Weights of a small mixture-of-experts language model, trained from scratch on English Wikipedia.
Training: a variant of Adam for the experts, 367M tokens, 3185 steps.
Below are experts of layer 5 (counted from 0) of a mixture-of-experts language model. Rows are named router (the router's row for the expert), gate (a neuron's input weights, with its number), up (a neuron's input weights, with its number) and show model dimensions 0-95. Each number is 500 + 25 x the weight over its row's rms, rounded and kept within 0 to 999. Numbers have three digits each.
After each expert's rows: a language model's description of what the expert responds to. This comes from a sample of Wikipedia text that the model never trained on.

# expert 17
router:495462502484519516499517522502480506536499466475480523449520535468478490499431497490480524508482510530480533510549508458485530492496457458501524553534538502513463530476540516488500512485532497504511511501548528516488472549459518498525475499494523479504522521477470489474498494497524492533
gate0:469479482471493534485490499483466498546521476486477510476477497544495476549490510487559459535475486514493482493509513457485511495461482514493507513540507519465491543535479502493520507477490487476528538467479534537521537504501454507503495487490533495478506477471518458505473486528479493570
up0:491510462483500498477484467516506566505518523505526493511532514521480506515474481513512460506494470494502495510530517490448510508481449529471472503529487518512467535490538510466492501513500496550520561434493541496466477482557467485468501540514486483522510485502458517483511515487502475503
gate1:484468516487501547481522504501493535524437489548546512499481524499516506480493450472470526439497482490454476495479511494510529443527492526524519520474532542531538542537508500505498501495516492523504500512475495514501509500510497499470527501481533482501569485486515481475502497510534462490
up1:507477521503492501456546533485527520464505529496492564552507514486501476517509484513493509525506523497533476505496506476496472561523499493461485491524519515551476499476485504537483507486467501495517529491455537491479476503505542505438531475485482531504502484482534472522554548494503494498
It responds to: Single capital-letter pieces starting proper names, often in tables or after hyphens, like B(atticaloa), G(ent), -P(riest).

# expert 10
router:483451470492500485490527555512494511516471489523441503468501515464474507511441465490536523534483494522522483479485467484465503492500519470491521505494528522473470490472485486486484499469518492487493527473555536495532495505478504457498491482465558504516528524458498513543494519508533523530
gate0:481496463504481489480515522501486490522502504526484492490518495467454515539463429481552493494498504525474510511464449479512505486479529496510488490506510494475486503465476500503462524504548500491539479467518519500530489549524567495537525477509525504506523499461490523473499545521491555482
up0:503512519512539481536505505504523517542464476476508499502488498507512515484515503499487507512515508491517466528484534484416509524521499506524484505508514541514484521458515460510489467525433437523511518484487486510488522492446510476451514506507490457514474522520489492476518512479501467434
gate1:522491521479547531545490502511489498526486512483523506472436509509497504510479523521489496475511502502499534496485482467495523438448470529482508499541473539555508486508526500500532458492532510493495532445534477521494510503498470485517450518506523451489454474511469476478509494521506487496
up1:506506486530484525487504521566538527474454504557497480529477540505546501513465510536484497506542496493544524483476487474487470477525506508450526485489463455491500535492504497507533494495502436503483503562476480491484514487512476509472512533501494496489488531500508492526451519488499512486
It responds to: Pipe separators, zeros, dashes and semicolon-separated chart entries in tables, scoreboards and discographies, like |, 0;, —;.

# expert 23
router:490475526502499537476535501540477493518474490466480500498495523508458483506459481511506496521480506521500470492519466484448504463486467445496531493509554540465497494484521493514512542506498510494490520455490496526503492543530477463523508484491507523500491549509442494544515502556544513519
gate0:474502526522472515495504505501511510495520497476469486487450487535495524505480474524495495519431485499493438475503443510448455503467494499477535517526530525516505484492503497492516527496492498519472498471491485463539504556519492469505496542482517469501491492547464535553532483500511513525
up0:496494486520478508512524539464528447513479551508472514475510502545485511438493463473491461521535557476501492510492484471503514516475476532511484486511495524522499554480490489554494529504524518544499490455516512536464520530547521520488504501513529496508492474499469472487486481522497497468
gate1:513519521519496525460501502509483474503509483505504523496510469511516540528513509504486496516487486527501496508494433489463482479469498514458468546533510560452461462517462505487521525497459520496486536511515465521500490499544486494506498497503493533474491477506433538544482478524544508533
up1:524457471530527487505505502532478516499469523460497474495496494510498496487469496489475497502544521456559486502533489493478518541506562504433513502519548484471533520509532495500502515482484497494489515503487488461479495532455461523488500482495529472505494467467521503520519537461459519538
It responds to: Pieces inside proper names and non-English text bytes, such as Br-uss-els, L-anc-ashire, Jack, Alex, accented characters.

# expert 5
router:465461503448482468510527507501500544484452516494498487498487491491491503486467436500538532492485496531482487496500486512473519509508459459507508559514528531512474472464518537517494504440513528437516533480530508520472502522488503467504495491467517507473521508495458512477497520534473488490
gate0:476499442549499493472480510496515534482506478480480496488509476537551474482489487479515512482533502513486504496506464459451485540492476489501487540519540509443437476506526492491530496483526492480523472517519509501503476510496518459505490489477503489463535516515496542457464505496477520555
up0:477531468503484487533540491479492479466514494466486505460486470488498430493477482525521452451463448496532490511516515490485506518471531503526537508528474518473527496450508497496499520500505532521494497543466497486498515474489475545477464513471531532509494468533514539491492460484484510492
gate1:493481519514469480501488524460496504501477519467508467467503535528538478485462499526514559458455494502492497473545535486483494506523493490496498512468548508514496485541499503494502484458472487477543527486469464533489496487473550458513486503467505540538470521487471474521484527527523520473
up1:512505482515519462533520483505496520474542522503480453530558536468478492503502483488488500562533486431537511501488474549523479489528527506518504525495523536526509520509520453512477502521530506493498500528494489542537498542527491514507496486508511485462505484514534493506538486546478482526
It responds to: Prepositions after a noun or verb, mostly in, of, on, for, to, at, during, as in "ranked in" or "according to".

# expert 18
router:493455511488534462508506489513532498504467503512514485490530537445491498503479483509503518555500485517459494505512519478438513503489459464543534516541520508477485504475556493532509484447493477471474525493537514516520456515490500475490496445459499514519470518518477486499501514514525527520
gate0:484467507492497472522465494548492501495488493459489470493534468486518560559497536511496496510520517552495511535493523481518523464473526503521498523466507479491548513466448506520494528471486488528509472509504561524522482463540498500525519512512480460503503513493506470480501460506523510540
up0:496475507509514536469524506467531490485502516493514539484477474468486482494474510538509475526527486492473511474519468512469525497526539482550482493474498508558530491472512497496525538466534515516490488524478529493467521444478488503451496476538480478483529560447477482494512505489509528473
gate1:489515505478488465519479509511482473464508513551512523464487492480458480493497529517514510501492516491483473515521517494456500446518507462495513497497494496501425513516535505500510454493505493443493515511513565507474480494545533491538468455486523548497515526497505529512507443470509491487
up1:514489510511491489501455497535504497540500480514491497526490474534463524493501476443520514525507540511473470499489498513499509499487476472529489501462490532536491535488496496491511514489491498501506476460569547492487537543536457484516513489526430542509527462499545479484512465506481522529
It responds to: Capitalized opening words of proper names and titles, such as United, New, San, El, Le, No, A, and the.

# expert 12
router:472473468502551484493518552524484517511485467475513486500509505460449503506466470497514522489480517554488493497469491459471502494510480481486491508548519548503487504487538492509499527454504496473500508490539479498503489489473545461514493489455510495467480565487471488499530476542529502539
gate0:474498509517521536512533476468496468467489499491479490492477479421494467450500466486488469479510430532453520510499511519488468526479500510511500495493479492541506486485514506490525500480515523442471487522507532541553499478501532524477454499513489533479524488515483468494509471491490525494
up0:458506498494461567544515516462502530471494502481466527534531497505494499539506529514492450479507496515469500498516503520535507545529495519516531514510502495504495491518494510501487501527491487457484496475488497492528470471531501488499493545449470561473510489465501513540505464509475540556
gate1:516520490506507492470483536483481478485478474516537509466515506510449483502509508489462512503506525514536510523498476485493514512482440508478468486473534532480457477482477508534489542530516463506486482532542512509468513500499558512505489508477459474481507529486511451491489514564558518529
up1:511510522499472504494522527551454463516482527488524510509487488518521488468488485489504463459423496494496471511521534516485470499534528471495455485538501479533505540504482494475564475470549488499468478515492524489467496480501494513467473498482505508538509508487493511517549510494552507484
It responds to: Final piece of a word where a sentence, clause or parenthesis closes, as in period, closing parenthesis, es., y., ia.

# expert 14
router:467454491468545485471510510513505512513499472512440469447497505505512501538475495537495529495496524569472507477483471476474516493484494469507512568525533511478490478487526514558462506471519532476509507484530525503504479501482496470508505452487534510529490491518493495520490475539513486487
gate0:505507491454512420464536530457517506520520491529463468443504504524477468515482502522500509507486545519523479464513469510502505440452516505530517504493491446458494495512496490482486480506521514492468478484484468482501495485489531498516527496488530511510490500499519467470515455512533456493
up0:508503466507503492489491533484462475486531529504538489496518499489480465497508482502537498523496526539487526544496531488534493494517500520485516499500509506487511521530488461477508527520555506478507468564490484513484450491558480555517453572466515464526500494521486516498465521511489477489
gate1:452491478484565476480512460553552479505473527434501544497504509498518512546505514520509510504479553514474500490510490499483520472519468488541455541500481501494496509499485512518514486478524500505481513469493482478481508498451491503459511476540528511488512482529515528488485505534496465458
up1:502492522514545503466480514548507432542497485478472521489530475537501514492521492514511482503531518532485534488493484528509553487489514492480572488506529502487507490498482506497518543501479497518544523514521475516477480479436524511501549476496493496495490463493489510473462478547464511481
It responds to: Narrative verbs and verb endings and the prepositions or conjunctions after them, as in built, establ-ish, had, with, to, that.

# expert 0
router:460471492463533481500522513508463472504470477499500511462501516469464491556478476490511513554476531515472479453500521458473512499484476469500477537501497513463457517469498487501490455492510534456478486463553520515521485488465499487501456476477497490515515525509479494524509532528515517535
gate0:499487488468478493494517553494532484481489520501534514502531454471501523509510541513453511485511520523490523515477502535471481519515514539533505498489486484487518468467505470503514556488505469510523524491513518549527473469468475459527489490484551486501486480502458551524457532498491555501
up0:500509480484501490482495486517470491494521525466498482471539456482534512496489487523491494508490507489481465437533525545505524510501514540501467539491500483452486528503455456499474507484494502477484467534470480528485504481478477483545503539498474552573505472482518544510473480492518504507
gate1:483485470535525523504536451499473489506467502496519506527499489481541483483501458523476527510497494554517518551471503525480478469502475477500520472492486496503493526484488508556513569519526537506472540530521500504545529466479463470475496443491485536478496486513500490497489489493508465527
up1:534519509436503457532471475504481494523517535477460489528522544470495570528511469502537506483503505476470540496505504515502551523461539497495522508493528513513494521477518496501523509509497472502503504465529472536516531519481524482492506471505473495503505482495493505477554554495449504501
It responds to: Articles and possessives such as the, a, his, their, plus the adjective or its ending after them, as in bas-ic, v-ast, perman-ent.

# expert 2
router:466493499503566521518523501520515506492451468504491491497493480494452494516478502457515523481485498520466493499471462466473505505491453426514495516520522514460469477479521499516498509457505484474496531458528507522506498495469524483493503492437513480525519528496457491510507518541518550520
gate0:467492470513523516491464554523461486540455504524521490476491477483506499541486451478513495456483507508428509502504506488508493500498468502505482503477493501506500480524540461504494540458519496506473500439511496495506507497442502500529484474502490460465481529530467454526517474498482521470
up0:530494500493502464495500471533490493461501495485460558517464464498500502474496477555493493519461514496510534509483467508513549515493486454469503488501502525521490514470517499490519500529478522490508456521497535507505454496520484451470506570497481528530544513505532500450534505539512500517
gate1:496473485513484486541466493506524483485531490509496476495483475492491456465478442475509544521517475476497508532475540487469513494468501500468497545533547473537488522451485524527521528510520497470454469487518463488500498496450487476480500445493501496493507510494525471514472485519499548536
up1:493527544524482482515486527519531508554456465505492524538492482501484484508521493508496497534460474484491498524491515498506481514496446427487499503505520496533479485544538445478499501546458517508502494499504494512450478517500549490471498504489538521453543503513498491481522476464469493508
It responds to: Pieces of personal names and place names, often in tables and lists: first names like John, David, and surname endings like -son, -ington, -ie.

# expert 6
router:499446491470481468497534488486542474535500481477464504497487492471460484491483489498539532509496506504478481493522483468475468476499438449472482519554499499452483482486554519499496480469503507462487514497518526523521475498489512470536497458471509471489510500438483493491504515501542521500
gate0:483509474541530534510558500457531483503502503505520450469558488532487455534444491525515505502541500478502515537509484473499515487549515493480485509511504527487510499492510461523466495509459527472507484505491518529501508521463551533510526458498465499501515471493489490529480482539480507482
up0:504516534505504455516518505538462544480515486530529536526519460488478506484539502497477499457511441527495467508485503516489539494484499499512487495491496566538483476526459499487479504510513459557492512501524508519510459454491507456538465482485517516476523541519481491495492493507492462517
gate1:502476464483499479465543521473492448443514514472467497456526482525495452486484484510546509550496482493493458526517517480496527485491502475461469516468488545499502520466514510526526503501466520489487523519487501553498523482440504497551493513498534537492514502497489489514499526519520533492
up1:508483489519496490552493485487482449526543483463457469458445485485549468482506521517535490499515496502472476519449534493477496438506501534497469496485503476478497523532491502508473506504483514497462524507479512491532470487529526522527514494522527455479484518490465485549470521488479490493
It responds to: Opening piece of a word, often a consonant cluster like Ch, Sch, Ph, Bar, ro, plus whole words like arch and saw.

# expert 3
router:486449490501547472505480521541481474537494469474493470511506521500440483502455473481532526503490499544479493485534482450494511492503509504524484544524494497475496513500542494527459508479509504451495517481509498534521483530495512442509429483484526488476508482508491513519465513518497540511
gate0:486501498485497495491520544481525487483489507496467483508492446498471501510512470510504473519541444553468532464474455458541523519456514490538496541467479487470491467468509512529493546462515513510490466548494480538506522519492514504532487524492489474475465468519509479500473479511505505510
up0:503561471490498517497508453492493517531501484506536487488527511466532536519502496490494520513461521505488466551495482560469494567500495507457539476488511506515493508550474486453546511491506495486500506507496495468508497499479472544550483501502505526541535485486510505497540496519524528536
gate1:497496513528510519532499529499488490497501483427496452509477490500497492475502483470552509505506443538473500516543489518503527491507527500479528502523531475510421478515471475482474481547478493449496534549506523520500496519499536492469485518514497488500540496524517539510480461488492509523
up1:488490487510537516507508497513504494489468462486440488529509486530496486472505512532551501509538500575489510502482533496493500501502565488486534516521493484466477497506485469533470506509517506488470483510510449514454521568471475529461487515499466505506477498517541555512506494489495519511
It responds to: Verbs like was, is, has, became, been after a subject, plus pronouns and -ly adverb endings in narrative prose.

# expert 4
router:482471499467507493467546539535509479525472443501497504483518515483464489523449490498510551489478519551459504473540519478486483488527491444508506488565502509503479492504532496523535514504520525461480502459545510475501462516476489465479507501466496518475525535487474509497507494515504506516
gate0:487466497493473540474483559526501463472508491500482537449562495482484504483482512491517517544500522517514487498526518490485544529512461479529467511491533464499500508473479525526487505479428522495550495504498508523474474480465502471472553497490519517462490466487485506498498506519512526487
up0:484489500483532475510567476482493467480523505517457453505487474513535458488484504526522514513513493507531459484482451478496491481501507501537523517441484536489502507437542511503500502511541439488487548511478501515495517495511518520514478476495511486544508478489528471492480518510498520451
gate1:512496445521505484466551538561528452527528483510477508495522472490503499507477522515465538498528524548515539494510509460496487509526521520505518523505487504483476495495478507499488561505511477479545479495494538486497496517509503488560528500499504490490485541476460479542450490539498492495
up1:515512486455544489493487492537509521486531509505477483507479511507552509520522528474514469503482475506488483561460497467543503531524525495494508475463505488515456491530504471430520435495485499478487508512477494483541491463526541482490488511495500510476483490532529495482556463496477503488
It responds to: Single capital letters inside acronyms and codes (NHL, DSP, IPA, VAFB) and capitalized institution words like University, National, World, Cup.

# expert 8
router:453490505463516503523514527490501508503519479508513501470491518508458505500468496503519529492485479560508501445521495488503488492509503476531485514504528518474475474494536530481505477504490483493521571500559526509558483493486556485529475507450480508461527522476460464535505523537511498483
gate0:452519525491499489557514515469500510483492527475493496491479514506493481508480478521495524422493457501497546491507452461477524473498535488533538500460479515530462491494485477515502528481499517510476478503516519568515458467523543517494463488510500511527528485506532507530527495520512514528
up0:508513458539495459524485521500474480473466495470512503514525532509493483490504493498463538515501520511534525521490449489481493495564494507499478493534493502555479485469516519537503535530508513475474500482490473532554560540511513474486490500488526481551496517495466473517493514467507498450
gate1:485495511481470535507477510496514477516501499493514448471474502504444502469517527551499498515467509537495521464521487496476474479485527503557532494500492545510476493537494511526519499510521500524493572494499527474540509482476490485516518557454455475519514506462480502495549477528481493504
up1:489543508492531512482462516495493511536470475497530477518475518484512524507497476522451529501493461546483463488525492479483467462519497499519469476454535463454479499493485520520513508449562496500527530518506453494566488525524503526504549506512470519491495499511499514511531477510507482491
It responds to: Pieces from the middle of longer words, usually before suffixes like -ation or -ed, as in pres-erv-ation, substit-ut-ed, oper, municip.

# expert 21
router:428472473460474483509538498527476521524496436514458520447512495488484481486475477471490545528523516506475502502476494478473500479522509478527497533535524504490479477454511521517471507480498492484494529469529493509548517533485498468491513480484471516461510521535464489501476506513513520542
gate0:464487486462480483455495470488496495521502508510492530509475486514552479507484560513457449492494505504496532486479478464501532511533530484445468500470538489495528508518522521476498484518492458505476524477496473493492474474507489501488537496502540482421502500510515485483536545491467513527
up0:459501485467480516510511470524487495527512554483530507500517484439493492477474507500523502485509476521489554513506472528495516509508515506464543513491486470521527454503502514469491530503496519493454548510492521506499483483561518508456453515468487485465534481515498501481561555504479507499
gate1:536518484524490481467514519511507530531461481495485487503536503554490546502548496498515480480535494472475518533506475493522529482529498461476505526502527515480463448492489519520502525509483433489516491500555480507490509497533463484545530506485494474508507546541493498503469460482538495519
up1:489493520510502485490500468548470498518488503498561487493480516532469424500484550510506542494521518491519512489512527505485536516518497533494513538539525465561526500515519496502529453542475494461514468495490508509476504474487540482505477505463523529473531504484526536467505521483480484487
It responds to: Commas fused to word endings, and, semicolons, dashes and pipes separating items in lists and tables, like Daffodils, or Cliff Richard –.

# expert 11
router:464445503465510524545543474527478465535499462474480469463523501500486521503466457513537563502509479508515528491519470477510512498476491488517516507546535502502470505471517530494478490477511494526452535494527519494499465482486504451502518494450505480491529533479491537516479524496496520498
gate0:499460503511497484483472492487478508527505495499516422490540502522466496448478492542510489504501473516549501461500563457516495485479466517556513501521480535534511508543492535494481455466510508516475530505499509488491464462516494509512466485484441516491502515481489503505531516500513508528
up0:499480502532484464493467535514528534487498516474476501481553534458511522493471525461502510480467475472476493487493493498511509472478502517500527487454526551475488501499499495488459541519479497493496469515484497479543515487524495462556513531504551474534463461524503480476510489540541482476
gate1:505495473478536525489558455503511454514502468484510543509505499525525477527493468511532512492552506496510530511479484488471515485462507455508482509515493500472511494517468460496439471460510476522482517520505503513478511552507520458469492506482519541508547519512499515531502516461505534455
up1:485469495515457498483533520459483473501492484483473497467471473486529469497516480517498510508502467522525536532517492499513511471465521470464472475533514503509531513492531521475543476474519501523506466463484476535460454459469517511508457540492489488492476499545501532499525470503507433521
It responds to: Middle pieces after a capital letter, especially in place names, such as Hou-st-on, Sask-at-chewan, St, and word stems like build, process.

# expert 15
router:447480529507494494525489527492466500493519449515463494466487532479506500517454497462487512541477529503516458490521506502468518489484498448487510520530509496496500499498507555493478537460515526462496513481525553538528506488486536460474488488473541517495492515465484499487473550531524491528
gate0:482527527489481535522502481502478482496510540534466488472510478543482481480442510494491470522499528471503459507484530488490553529478532459503492551462472491510506488483488481478488507441466510495507500530480521544493522473462535506463484499506540513482486510500501497513472508524507458557
up0:531474520499512526479511532507485513497441460486529473489516518485511457541508525497479494515484522501539499485460537523484548486513506502471479516454577504495493474458521503510522465504520462489452491482500492470507554512538490514514510498511515476486475476499449510465487484496499500540
gate1:464512537514518480528500485500479506518540496477479522504501482508505465541431466489499518489504508504483512491470469498519537529487494451493492495460455485502509456476549488489455497484495521468502494513520515515550504468454520495474464536493543482476497484464502515506488512481559498541
up1:521488467459471492493481516504496460478478474503530511478515542461505473500514513489467487500436500496503502524487507501519522446512512557502510519514556559451518499502480502486488477531505479495489466533530478494491490508519449476490499492510485484517478448520513449508530513509455502465
It responds to: Second pieces of words after a starting consonant, such as airf-r-ame, f-ru-its, D-om-ain, and l, r, pl, cl.

# expert 19
router:460460470479496500491518491535494504501494489480451504467517506458480514510446489454483512484481461529510441459510522468527512468485494437536491521549516534511497489498542486513465489476485528475503516450523508520514475513503491449517485494465488481525495534509493490511497514516494521533
gate0:507491526493503476514497457502468487522507513472488496472491494493489495514462478513474532480516484487495488541518534501514503511492529506533454528524515520474477517501531518461544482498559501468521490450473546512498519479496494515511502529422502529491454543535502493498524555507523534531
up0:539514486502478496503522537473490470499502470479520476523518491469486531525512499490529495492558534477497537487524481523455510511479490564502503493484483467492542500471500498531494511505470440539517497469513500521495518558502472554478480492544541507540530490475463531497485492489492510486
gate1:502489496510539478485514520518536510477480470504457469525488463477510516513467505484474467495498513525536486473517492466478472504513527472497488508464516541499473512463499492516489491485474527489477503530532543445494499483477567499504562477509492472493548528494467511556498480526504526538
up1:483477509501526496469506513527496501519493464484486476488464482522489502482500526456530486494524540477510496466525472474482488530481479521482459495485550536508515531477497477491484499514456488518509555543509530477481488501469502519492502492506521457408497469510517494484489515506476565538
It responds to: Table cell pipes in stats or data tables, and month names in dates such as 18 February 1965.

# expert 20
router:490445443493521495491521518530514466515487497486500488446497506503493498521466498499519546534509509515521517487497507442476517451502477469496486500509508513519497463503532527468524515490513523440496534504519524491519512529471503447529475499453488492531503557515497507520531489510505497563
gate0:503516526514503520480530501489520512524480474528489502495465527488506499493503472506521502487462469488485480488564504471467531524541462453507488492538544515479552520496484469511504508529503459498509502538488470548506506534539547505500502457476521527512525481492514515503488508527454546452
up0:526511484503472446489478493497505442496483484514509502473486539501542495509518502524484498515530500488495480494531563455514516486527515506497489465524554491504520471479497466488513541563515476420460481508486475557516526508484524496514468500514504525532484496515515506482494516480472488491
gate1:471491522464473515444510509499541543492502515508501541527517527473480545522489484513543521524509470503492506519497490454511512466493469485566467542489521489499488560480500497477534508492501545484519489552490522515487499500498487502503518548520513527499469505500470509457482469520483546498
up1:504515517470527540499472486541485522500524500457500515502528523474492545505490554473502525507525546498470495533471480510507504461524461496499445508518534493506496513512495499484500487483499471492503525511512564503471503539538527502523552538513482523502512489526538529452524495492520559497
It responds to: Digits and number pieces in dates, statistics, coordinates, codes and scores, like 196-7, 56, 12.8.

# expert 13
router:481421507517511470500523478522467491526486494520468462475498503469451513499457478492514508549506512561528498499507483469481487480544486479503523538498542499489495511453495489513529522489523523452505511480542473492540481464511536475535518496481540496503496494476511507507504499553508503494
gate0:482469470539526516521528506492483477530528526473492468506501520478435518506458503532495494500490461508518494554497497496509536528488511497508482519481528468542518535474484454503531525457487496458548491526511479478488492484501501475534467509440498491510487492499517519482518487561510465471
up0:499488492478501530508500475491538531487548517522527486505473505545489548456481559488478492470473531483514507503462482506509497417535489478472533476538526506469511523518538499480466505486468512488505496474505454461483487459476513502498511514495514518472516511491520528518456520499522513470
gate1:498478495520481470486521540515489513494491480536466471507523535457464503520473499548506492509499503511520497486498504437469452449517504468508509514491485522463551528471490496476509505543500486461493457486499528532487497508510467499492533517471529497459492518533532512471482464468445480513
up1:503509504520483511498548519468503497436444521498530494543503489487535499496507550487451532489528488494474531495516496486504516509530506485500518534510469472485507494466486461412509507510490461495495497529493537506459442486483517499508489497445496502488473531518485481505477483494511537501
It responds to: Opening parentheses and first pieces of lowercase words after function words, like c, re, con, occ(urred), im(age).

# expert 16
router:471470477480528505468521505524480488519488485518470485498509496463495486509469485499501496510496505522510500483504500421480512477498499469500503516575557486491512494500511497511467545508499537483470520490540550502560482476459515486492497454454461510461525508476495511498512501517554499520
gate0:502497470523520524449487499466523482492491510517489538545467490485484447497477478505463515510500475511516494476511471497509508482497519518487462532532574543499471521500461518493456513482503515531495519473523500498532508493471452510462510541466515524468538536525539494499479462518481500492
up0:488507510518483499481484449515486567469498508520480499500542473486500506481491494466494496492524468483513525526537550494510459546484543510483533487517524508514522514518506539502477530516519507503486482514533502483520472481487477471498498523523489479529462481551501559509500536573499479460
gate1:508494498519468471507530474499519506542484500498498486521492459480480517504510503477487503491529521503456532515513503449459478537479514458523493492558572490499513473469486490513491507473488516504507499496510524519537469544475499495485553443472455489504498546481492513474508481522550492469
up1:526513491534525453437462469553468543512452522473462506502536528505527518534515504468501530495499514489455515494507478484492520522495491477544502488505475494507474481474476498524480507484503437492531522527492488483502487492490464491502498498494495450503501466506498512544453496522468536528
It responds to: Noun suffixes and plural endings, chiefly s, plus -ations, -ities, -ers, percent signs, and nouns like years, people, members.

# expert 7
router:436472513468493489494502510553530460454480471500456518493521493468470493491467464503496501474518494546489454475510475475492497464486484464505528519543500516481461526500518505535517527465524500474479495491519516503530494496485506484457492478469486486485559505453480478521499481520499520538
gate0:444462552499505486491481495480517495477498433521468460507443473514485494518478466515509476491529519496507502465477479450490524474465487458512483482538539533488495552505505498502522510474521504537504535512473484536508478519488490498478518494513491498529555496489502491540481529519498465501
up0:515502483500517514498514462506482498519473534525476520534501511532522526498483509468533528547489498537548514461499528483507447506508407510460535512498505486518496488479511491483471513486475470499533511541480510513424473524496506499496491495525545503473505542491480520501483493513475519510
gate1:502489527477531499515501479519539487482456451506455496497535495472493471475512443496506477523502469535495560465492475513493507487487499498469525484479515523448468490492498506538502514553495441524479516496497531503522497538460522496544494477484493455483486513470473479499469503510503488543
up1:528503543528475500533499483476493518509509509518495464514468478517480472525504509468493496509501523476531437487474513496472494505475452462456572509516522511503486494530538508547484470491515487487498521494494478525477523488509497485531484539492542499501497538483536526496477529522468533435
It responds to: Nouns or final noun pieces after an article, such as album, film, team, election, and endings like -ion, -ity, circ-uit.

# expert 1
router:438445499474493495519476484528536509534525497503485504463483535472494492518433504512524548490477518510506523464449483471487507481480483480474505513523502495482496511477531491543538525502512525460508526506518495496502471564486484504506468489458505510477504553457481470517513506523499487498
gate0:436476544448485482491454502494469460515519497516492453474513495513478519478470531531536558466493514513480514508489490436515508449471443500509489477506493474497516522495498493503491497499498517466515514514539531515503545501483521507492514518473509564485497499487520515485483506485482491535
up0:474472501517491467517514513440490511514491473505477521562477522488485486480471512473495462501505487462469510507489471463551488462504533493504503516496557532507473482475527489542480545504494496544483497509457534473503486466465489509550516521486490458534520510499506477495546499489470523507
gate1:480444508469500501492512529528497473519500484563451488480480516512511485491486487556515487496444512509515516455476477487499495477503472502474534471492527503489492511525518493504534522493484501514503550598486488475455481485502504521480466518485533499519504516489511527512469459519497526494
up1:452535566515519506519503455514501508496509490500492483460540522546505490534496503465495497508511505509511484491495538522526527536508518491518516514509488508543459499524426504498479501480513516538484546476518504541516474458516536534493515452506448505499472523479487530518467513518507497515
It responds to: Line breaks and heading markers like ==, ===, ====, plus table row separators in infoboxes, lists and section headings.

# expert 9
router:486422514517491492463507489524517525508476484510503508429470485504447529540480480487534491521504499542519489507514507459490522481477491482501539545534478512497478487512510505505465488449539518466457516501523529502505454530476516484513514469477506502461487478493484509519524518498543516502
gate0:474451533519524546478496548496521539470505491492494480526503507502501445531497503491528526507479494494541516494526528507493505477480508460515495511464474500501489478481512499499509520488492536474449460508516532481490466470473523527482521510459523557424519515504501496561510514498520493511
up0:510473487519502498497514491517493491470497512544534535520513490488520526520478444462487483481493513480499515485521463478506500515483540501480525485489497458490541509501521474477540517526516479487533547536479469500561509507498486495495449524518445469519487463538478521508532542484506501438
gate1:488470532526503508482478522484488476501465480499497479455450538492512505519481430512492480495511496484519470460541496520539546461516505520481501512514487506495502472473512516511460469490549521473468543524516507511506487522455543483499505482467501462478468500489491484485445466496498508544
up1:505484527529503491482468504504506520493485476498505489500483516537513507557505460490484457486479489474522518467561512522505523467537475513482522478501471519503503471461509491496485480473505505467489526531502539475543458563506523541492509505544504470446526470484500483501551475499509544489
It responds to: Word-initial and inner pieces in longer or technical words, like sc, over, Ab, hyd in hydroxy chemical names, imm-ig-rant.

# expert 22
router:485403519506483485488523467513488510539514458488514474479506500478511486506465483470497527541492468530474489514515496477511506480502484468482502534531538513471498506479530540500526463470526507462509530516524521488534511506483470474479476459482473486495516492463487480515506547538510518542
gate0:489496514481513510486481479509528515507493488493523511532498514461478500492501438514500492540537498492495503495487485523457591474496520463489438526494543492473508468514536521479492480493481493501505542526490466513480497521476530504537459458485469506523515483507490520521467484506525549538
up0:489481502519460464522509515512484480512511506559491479488497519494510467471515511538532524489506518477524505509506546491504478538438442537490489468491516520520532507534471465494540528524529528506478473489501529524459466510516456503452523468516477483480467483505494528463533518492485502506
gate1:509439509502474504509502528481497502475461506470496470490551530536526492491483508534485521503537502509476484496482507508531529478477523476529504526512529542488463489508487535481482453505509459502525480501520527508489484491501485472501500505521452501557508499515504461582525495538552518508
up1:489517477498500512496516522487550492483483464527526530465498459510494519451505538485477465463523485517542496490453493502486528479508511502509565488516463481510534501538457467517508484534458489495470486515526510451485483471476483530472489478483495501508544526517486509486491461519556509483
It responds to: Opening letter or two of a word after a space, often L, l, E, j, Br, as in L-ankan, h-ierarchy, c-omm-itment.